config.toml
d_expert = 416
moe_layers = [0, 1, 2, 3, 4, 5, 6, 7, 8, 9, 10, 11, 12]
router_score = "softmax"
routed_scale = 19.1
balance_bias = false
vocab_size = 16384
norm_eps = 1e-06
lr = 0.00275
seq_len = 256
Below are experts of layer 9 (counted from 0) of a mixture-of-experts language model. Rows are named router (the router's row for the expert), gate (a neuron's input weights, with its number), up (a neuron's input weights, with its number) and show model dimensions 0-255. Each number is 500 + 40 x the weight over its row's rms, rounded and kept within 0 to 999. Numbers have three digits each.
Before each expert's rows: a language model's description of what the expert responds to; "gets" lists some tokens that make up at least twice as much of what it gets as of all text. This comes from a sample of Wikipedia text that the model never trained on. Tokens count by the router's weight.

# expert 32
Description: Time and cause prepositions in biographies such as during, after, following, until, before, for, of, often after a comma.
gets: " for", " after", " of", " during", " on", " until"
router:472502494476562529470501559424451498509468536455447538498442518460465492539566553521474500463430521554541543428510470517500465463512546553507463484541545467442514476450499538479531467459559555556480478535522458528530492556469450539481549531468557510543514420509560570450464521508545464511451535481564492441540519593514465447536453472484542488499445536475464453428559486518439489544499519470479463565531496516553485521544462567473482449555537550533446452466548530519517476469425527522470531548482411455557437459554530490446536444475468489542517529495493549518525461482555453491537451563567571444457435551538552520512505469489583487505449458547492488512461550462434485532463542492474445562498496465467442517512505509481489538473531553544519541557471570463510479420540519
gate3:465563475505498468388507440422512457479505436569492456465481536499472472510522576513475495522476445551491507468427485458494506489441503516527479483494483492530527516513525517529525457456506489466461501501489537496550473429455485497435475534506557502474471494434484459468518513529505503504537483504529519530543584467483461508492460449534570448487484506418425502510466486533559510541496522543564465522526481543522580599536421499536443492408542548491470481453569490446529457405527493480590506456545520454532460441484487489494452581544463549507514466555540504468479480524500550452412561442511474540420462536519425454485436467440510502428471518457472480493541501484508472452542476509524479594498395560464474444541557519474456502503497489529530446447556501459441478469475532
up3:476539462419526483526425487413472474509544504526470511504473504482552521534484499529461464463477451498446557526498456457512549528370470475431456484498493439504447429524493494586535513497497511475518503582476522529475501499471579505526450513461474518473468488442521441515478541554508431469485476536510523528502536480381497505526490524503532545427515476540400504497422452513514427559482502451507455556504446499482547452545495487520514504482494473426503528552484501434426468449459508468441569473494488393498473380562473518469495460499482488488450475539543490463469524425503549518478537481556467470547477521485508499518511514431548518480443480518557517454517480513460435525535487446528540446543486483543544431550532518508443431496512487605507522416519466558519480488459469
gate4:517580471547597581518524526450464520503523482450479510492489512540492443491571477478521452459499530463531533509488554468487506435481591462471489562557553456482541532521500537506533473457499568534440482520489529567561459458496427554554560507493559549475541547487614543428459539575530452507573512516465491501590486527518460536499396458505518490470501511442499502522574481515517520467520473456477519465448452461510499535526494527458527489569491520534498426515515489517553526454488507432443523551565495528516459437494563562484602447510531518572522505514509522532498499511487487498461432549570510467481509548474580438563472501475477527504467512524527497504493524480500429451469482446536482440558386500504513582533495504485456508518511496497486529498459489490535406444521466
up4:511413478507467532499491431451532509553471561471500455559460513486460496535420544514556453464500461532508478508499518557492494580579420575512521514457522488525511464496493495520533456508482521536602497524567470461486549521478562519488516533484472476585444526552508474530409490456454467523472486439591448492552553489545500500446555559490545476530527527492544403509569441538462493467438558456453476508465475580558516493487511507460466503464499497465382528485483571453484510514480580461523495479487531467492449495432474562436508550475510536494508546465520493498521485441574493501554542477456535566489538532520432505449533509464469467509518492573472508556530468505542468523456579449497568567496577461488530521472455488468468532445536455503518550498487496441475469485483564
gate5:500471495463519580537462497458526349558469544437471527491494560399502462540504556492564521523426439496518493484523569609466495469508435535492504530493473503502503454481553473460507496526480503589495482542516495475558510553498490565445519533506537484481545496507515478523479453603475580511489511488560481518583485566432556432490523517468521549537542470413547526522513572441531482524509519506484557464460509556490485526487541489525564551571550490534397468438482586480460452501494564555508424458467545450467473449473471459452566513486452468487522492451486493460560480528544480462573478534519509471459552466512499498515553444469516467503505530472483501487533522486486476522503483480472492567557483492556468560447493581474473531436502498510486502530464510531482483511558452
up5:514442529446526510483453472429531473496473535445430487496547568473469448518521535434549554558417473509502524519526484457494496557512418539466443485520530542530473488510586468491486502524463456492499453579507495529513446565518540562459531486495481469533576396502559498437553471554504539569490530473548515445461512541402480450520469545490458503525592449480541470549486522549570463480478558550503533464503493541469463460524542497538553518565500557508495470465472476487470416479534506484509523486554509458460438510541521469538567537505486428467559416419480493416485523486505491516546503553494428518450514416491528514475508437474473508534511520495470490510519516521493480484543411578520486520502565555537487499493535501474491507401441546496535502507466540607509476456496485
gate6:446509517442463554544451555396489475463490599556446497550524534482488456527492519576543578573502462506553475486481580543472479473532554536509511487525492517533485427528522545504488530519505579486560548471492550509557581451475414498489496573504505482540491480448434524523530499569503512534574506501553448561512517506527474452469474561460557523533523547524523523471533524525426515520465452559541476534566545607517454528521509514481442484525482550526524466422504422559520513466455467480505522483546466531539529506481513420472446404454560549441440463466506536473510513570501486505511525493473539462452490554465524487518490411532505509544509455528448439512459485500543532521573515546512500452499487514470493434511569512486492508492512465401517560426504508502531451508500499
up6:499476414556493522505456453471486487552437454502458513471486503557464489455546514506465462535519603454521497392566474512482508465450530475528443496431487575475450496535510380509510545491448500474431481522508507586476476530473550537571459524568449535473491545500532501495453487537521498456488514542461488529493478474513525511498487401526539529531484514459466494574514540543466442479449574419529548434452419562415483496577524481434470585524518481508553505469493483468504539523499503476482499482445521530528522436582498524525572537532464541504473464498496508500560499457448580509438513498512474543522514496525406524513463491475528500523447505581523599520554496507498543462499516510463460508510421486487526512571527515455585456532514539516443512481549432501485538505521462
gate7:482534578413521535511506483533494492581486558534486581514501529582522526616503519551474441442478529553494492534494529522533483492507503549475495563501498511510521501468668537488510535435486484487490489498572476457505562444528547463503503472544489500559505552481538491528555491466476451504474501471536550535513470508497497434568490525525509451528506467521496454526528486555521481524589495461496498521518491538419583510484490505499514510459473615513495449444515452525454491449485488521446533510565457544484518445438533534493548527434488498460598483512502450544553463510525453525525488579442464525490513505523581446574487466470566551517458490457469487522522573462520565480487449487581477494566507468478535515502519581487498525530534532611477521539457517567517543470471491
up7:524513569538550584497518463455492509486519491559518499462472433546557471476513503483450498405494505453460585492515549576489520523500464502545430526472463446474538481481462463474496582474504468492527630542505493528549543468468513476524457519426574540456481505532498501533527440477543543534549447460447476494508450526482573515501494521397482520532495496520524500457527580457495485540489495526563480491485533533496541526487558487514443508574436505465461515515505531570534560493577494514478471463572525504516513532429507490530424516487518480544445480460464555520456549587480518468533499503505463556517561477504578500530486438504461542505437459479475516498429525558521499471495551537532529575459458460531434532444520553434531558527423478476513609441502503547536472444530511
gate8:461471498476521450534492522484451484498488551487443527551446464480484460574445430515506591522595488531519519446509523438507522504428466520483476525466529445534492516456504523516539535478498455468464509490457541524532467505484544516520522502529472436470572453495433550475491506559506537526560550452471565520500421490486493498504463482495512542541515475432586412484437500490477436522565537520516545459536503541497497444488575522515498438454519370535472498527432511470475482531516487415555491401444537499564484524489522456489514526499460494416557453493444423564550449511532505512511538444473523462434486507510519530458541513503576573543483493492477447546511519497512501540488442511511444477579491513563492477492522544468482448453537565583466488584459560506524557486446455
up8:512446401567498515510539514494480503508466470477481489476469515477495534474414476535464567575437484498473555479488480512481471493587421517503492495488534457517447445496440499515472510573537516473478530466456466488483515468495555476470497460507444470506495443452557554507563546541480577484515481490482540511501475499445501476591502569531498492520521478417612532445551510435446464507510496508433478532545482532517541552492625520566457468551491511497515520580488514442521553509443572500564422544468476518550475524453494477452491524469450474500490513548464535495505505464464574538460472460495562488463539457489583474420536517528525413476565544527468532432563498510547544572546500507385570437522487523518497460494494459506559484466525487477500497492519476483509478578500459
gate9:550538502562514438511532508478490505441499496443498602475502499518480475480479508514473502490493498482486461458517497513464521507450465466498508521504468496516546410488466574558459538528511524582437394439524537500523511521488546509529606459499517508550561478535429528503474473464559473488472429519457515505502458490575466456460528532514561387528417552526517504447541485537416524501544455468387513463513495513451558510533472517477468473523448443488558545524437523474509497452476550489499548552418460577463434468510504476609485496497486470471537512457485561503443555460494414498519490477514477486390508530456481557466571567511458518491518540596517550498474480517513463484499489431525509457466532451485462496559476518497536576494479520522506474541548540472540507446460499
up9:473445544452452491510475506522525423450473540440472451417552508436511477515452525495458524521471414503523475465462487597488548467481498475417496474547454523596479450497488548469514468557519556463596514481534465454556567494487449481549556523497422504598557541497421546570429545494522453483542546472519450515520500582508588540483546544478484507501461537530545436453460462445570501535482485525512530478529562513453442536494524514490553538533527522481431523460555458572492523471512562570472436532527417473469552483465491494466515527436427507475555494531514499530535461509482509517505532479488474562455520466470530575485475471543520459508505515527544492515479532490522529473453467481590432514550466535456505446417468509509494512432514495474507546499509523470502514555507479
gate10:506497452485501543505488518554467555543448519536472552510535485550456483521463522585460520429473502481498473514534508558529494482474512564474486529548450450533525492533487534556559476541590480472542497506528521550480437523528539445400453525500524525536522485505457528408506492430469494514497507475503501493478490528552458495438406491481439598520511534537533443391495523426485498528494534484497492550523493488523449443452544537509532368516584482551458437504514484485501451472529541497480495500432558556541491486468567515534532542481535515455492467465484570596530588515498510485511483567535531481457357532471532536454548554462557527487476454530541513498494491501592519498494523424503493495557573503462446509568473491519494492464519444546481498478492496529574481484506506
up10:471515545453445490503478539519486508554506517500492537429546524499513453586434565571455513576475469499492459477464517499516497463501470526512504445452438489553527511506446503472451527551561471435500525455532478516557500561520534437465528448577465479556477441490418446503525487465464492508506481490445506572468449557481512515517503491501451487486540438520567503517489465517468477500525488456521468439539534478449528468455513494453509388491564414538478527539511571449463505476554546516519461492491477546440459453366500532565436536534453496547443488485523464553452580508459469469430571493512473417503430532476556516498531538496484508498463502450486511492464499572589422457508518475482471553514526456478466458492463566542515476534461459512504536453512532557560501455434454
gate11:481566474496454526496534507450474480506455398525467476522491492518558517527499494504498523497474448488494520539466487497507539513618612470567512506492480429517549428501560442482472537540488522496552478493472510497541593460455483498480541502502499506415503425512512438492447457565469459575500513525434548490511524469482537486479538526512498486581515484529466489472486465466444528531482538477485525515452452563471544528529541506471487505495479520509462440500586448582481491459533471466410436483549520529473518558586469499460500581497551521431429536540544466472516524494453533553574514432469529523500543508468515458473486452406592490406491505526502464513519528454545467546473560428514523451563491563425383521491528553484528529516521539522509475537557508473507507481510486
up11:405579466583514404552590501498485526501485478464464473569449485545531454468490503561576552486427519486521528540476522503532503531535595538441461432506525401511482501557563486501458566512529516529543519511522523487527587477532486498509509445455495491553536453531516583543432556482438501477520454491498470492513483536533495492495539466463497434528503502532496529520528461541429487525471466503468450546466485402423473477556551501534462526422456527496549476495538451461456479551535465489514534444511479560427474507547462542472420553485556501547518474534496521534461539490456547522493531578476518519511527559537476482538483545488449490488485499554459566528477489466509502525427532517489467458508490433541452497566590487527506515475459504551407522538489435420490512497500508
gate12:469539505501488509484515485507445583545482557494457515465506467479495561469455543502490486471525481527502522518549425468526521564549546485551518413561523531418514542520529482583447549486443480493542483550494466480603568548406469554482550516488478502487454474543523537431466481509475446506454573479438494461504504498499492464489553457581453557538522484498559517492447522498492510526509508487462474477576473507498511451512475521568516429490493521444539462503533439547495509509463491515537480491552445370467526491556521496485525528507460493494509558515481499534524500437469525552518426578467464423541557479430500517508473516495552465447534512543506468487520547490486580548521545539538540465502515494499380482444521444483468438456521422532514433500536588522522534516541606
up12:552485497555551525544537428562519450506496594503493484545547482467505449481484461510516487520433561542495528425555511499455454525462490500432512484469502475526493452551486453449589455464539507500534543467582499485563452513528462503517457616539461492492542467431495498531558503487442527502488478536459468522581474500502482497505478478476509465555542555498435470539438519496495531494511529531449553598414447542574560477467516483501432491492567435474441490543479498511568514476525527452412534422486492506472511524511496545486475484412546538530497539579537498524526566548469529433470491496456539539436502458543462471491534446438468525531439466496512454493577490538412516543550495454553473479526591500504504457476452512452505495563485502512477532505465436505463461483553525
gate13:497447522478525459547468499464506499546439467495484552482482487542475530508486515491439473487531551486548491429500506599534507523532587529553516556502475459465477461465510494463523417487515520466478497581509531517502488523398468525512478555474504491543504434457541529443559433452506438497471467562483516536461483511475513541513551520499511492443454523520508520408481536462504485498585501595483509566494488465527487552534535511467513446563504502546516550500534485543487558523470588473475531583457489510454525559502521447579530443521469446413496505502468592493620397501508480396490533524512523508408426527473519546514556488559492452506544518535552441525542448492467553461485522586509484491440527490446492493416488525515490490473555515487469467497483460487506504426532535
up13:439445459462539503505505532501521489573450472564510491469475492544472419561460423548506512489573414479459467508487489655518538495569544517527478439452510412443507516498483518442565456480531468539494517554502528483500485476498461535559470452448503465490539529445544512468613507525467485472462502516546520542498479534436509537483478471504537406494488498483515570438492532472480499504532554529504481494474488557470607604538553497475506481452518528563508505497504493556481558502451536467581496558517568513452512548517534467559525476469462465504506500535475517462496513475477532471471440518416535512479511474492455485543539455545471452534514451472520475516553430463420552561449442527529562509501537503452510560497482521421443476464561495469451517544510438456461494524495500
gate14:511500501509516519533542443522513526523513462423489480460441528527547469508401467536538535527403492456474506519492568466476499535507557536543468533494541466534507519546549540556500556459529439465475474454517574484444475572532527498495503558520543463510599501471459521511487502560487426509528477515458434492472447482490530462471519547492555522485443471507426474401531466594498547449571512506458518419517507499464471502580455509482498526428442499569484428482468488470509497434517499469504523484505533560492418488473528469492458488475432513505546461574499467496393434494547509486499526504446516495531432554480421511559466473461464553492453413474485486535481508579450438485472452489478443468522548486473538477544497498497454521472452548529488487591482538428496424504512448
up14:481482524441422541478463525411541433523474535561528448516500524457515568438420589460514482517493466512437507490511499505474492494536491518464552523531538428515572506458457534538474520524481468507465578507495488487496538470478491508465505525524501566489479510470496538501570530486461555516458556487491556509481510520546497506490548559458502535485544574468532521463558556498492496512502521530514464483548577471518488466486485511623469527474502424523516548480538531476492558479466513459564444438475444505381504511491415542417428501493539469530473520461508468478456569554511494487539484559497507512587523458554541505500518479542510554485561554488416506439469461423533521519506558514486616522444501492479517570481503520469457507461539470472596506452547392546533502484530520
gate15:463446530465513540539467539500539478518459473480497540481526513420538430539507503536445503523494510474512462447490499591478542487523451481492483478574484464533508509620530488445474489508516605427541548511497452519565502526509529516512477563499428502591527487564505458534476495520499416530537571474517465498480549541506505472448474503508489459436522491519530423521505435523481451521565487537551529524504521547512470556452518508477592561495508556518461461476563479572597512494493558538502461521555504505407531416582505498489504473492387485465446495425465586549420513539505516550488556536525466454513474502459537586475480545526457462491481545505531461496490476528528477491482526527476521487471486474505469488505521495504458375458586467485514511466484546532477438532457494
up15:570525483459567484527494584471497535529446565469497501484516605474540489481549497473481491492492527454497539438405570481460522507459476544466466425538473468494558555486489508532492498491486438425528509491501517526560518487415535530484521539467514489567529440508419530536515460483501484439521456392524430582530498520481543507494466536516507455371464498502490430464485557529529485531527479547490420482476478478486641501457447498438530501467520572485464468486500499486459509517529582559509511507459430511460442445603498496475495507555447511509479511497556580555516479473506515518444515489521504525521444556465496548512487468504497494537501493487502467466422428532505560531456453492504471527446488479534430466446488536480512433454499569517498422558461536484506515463505499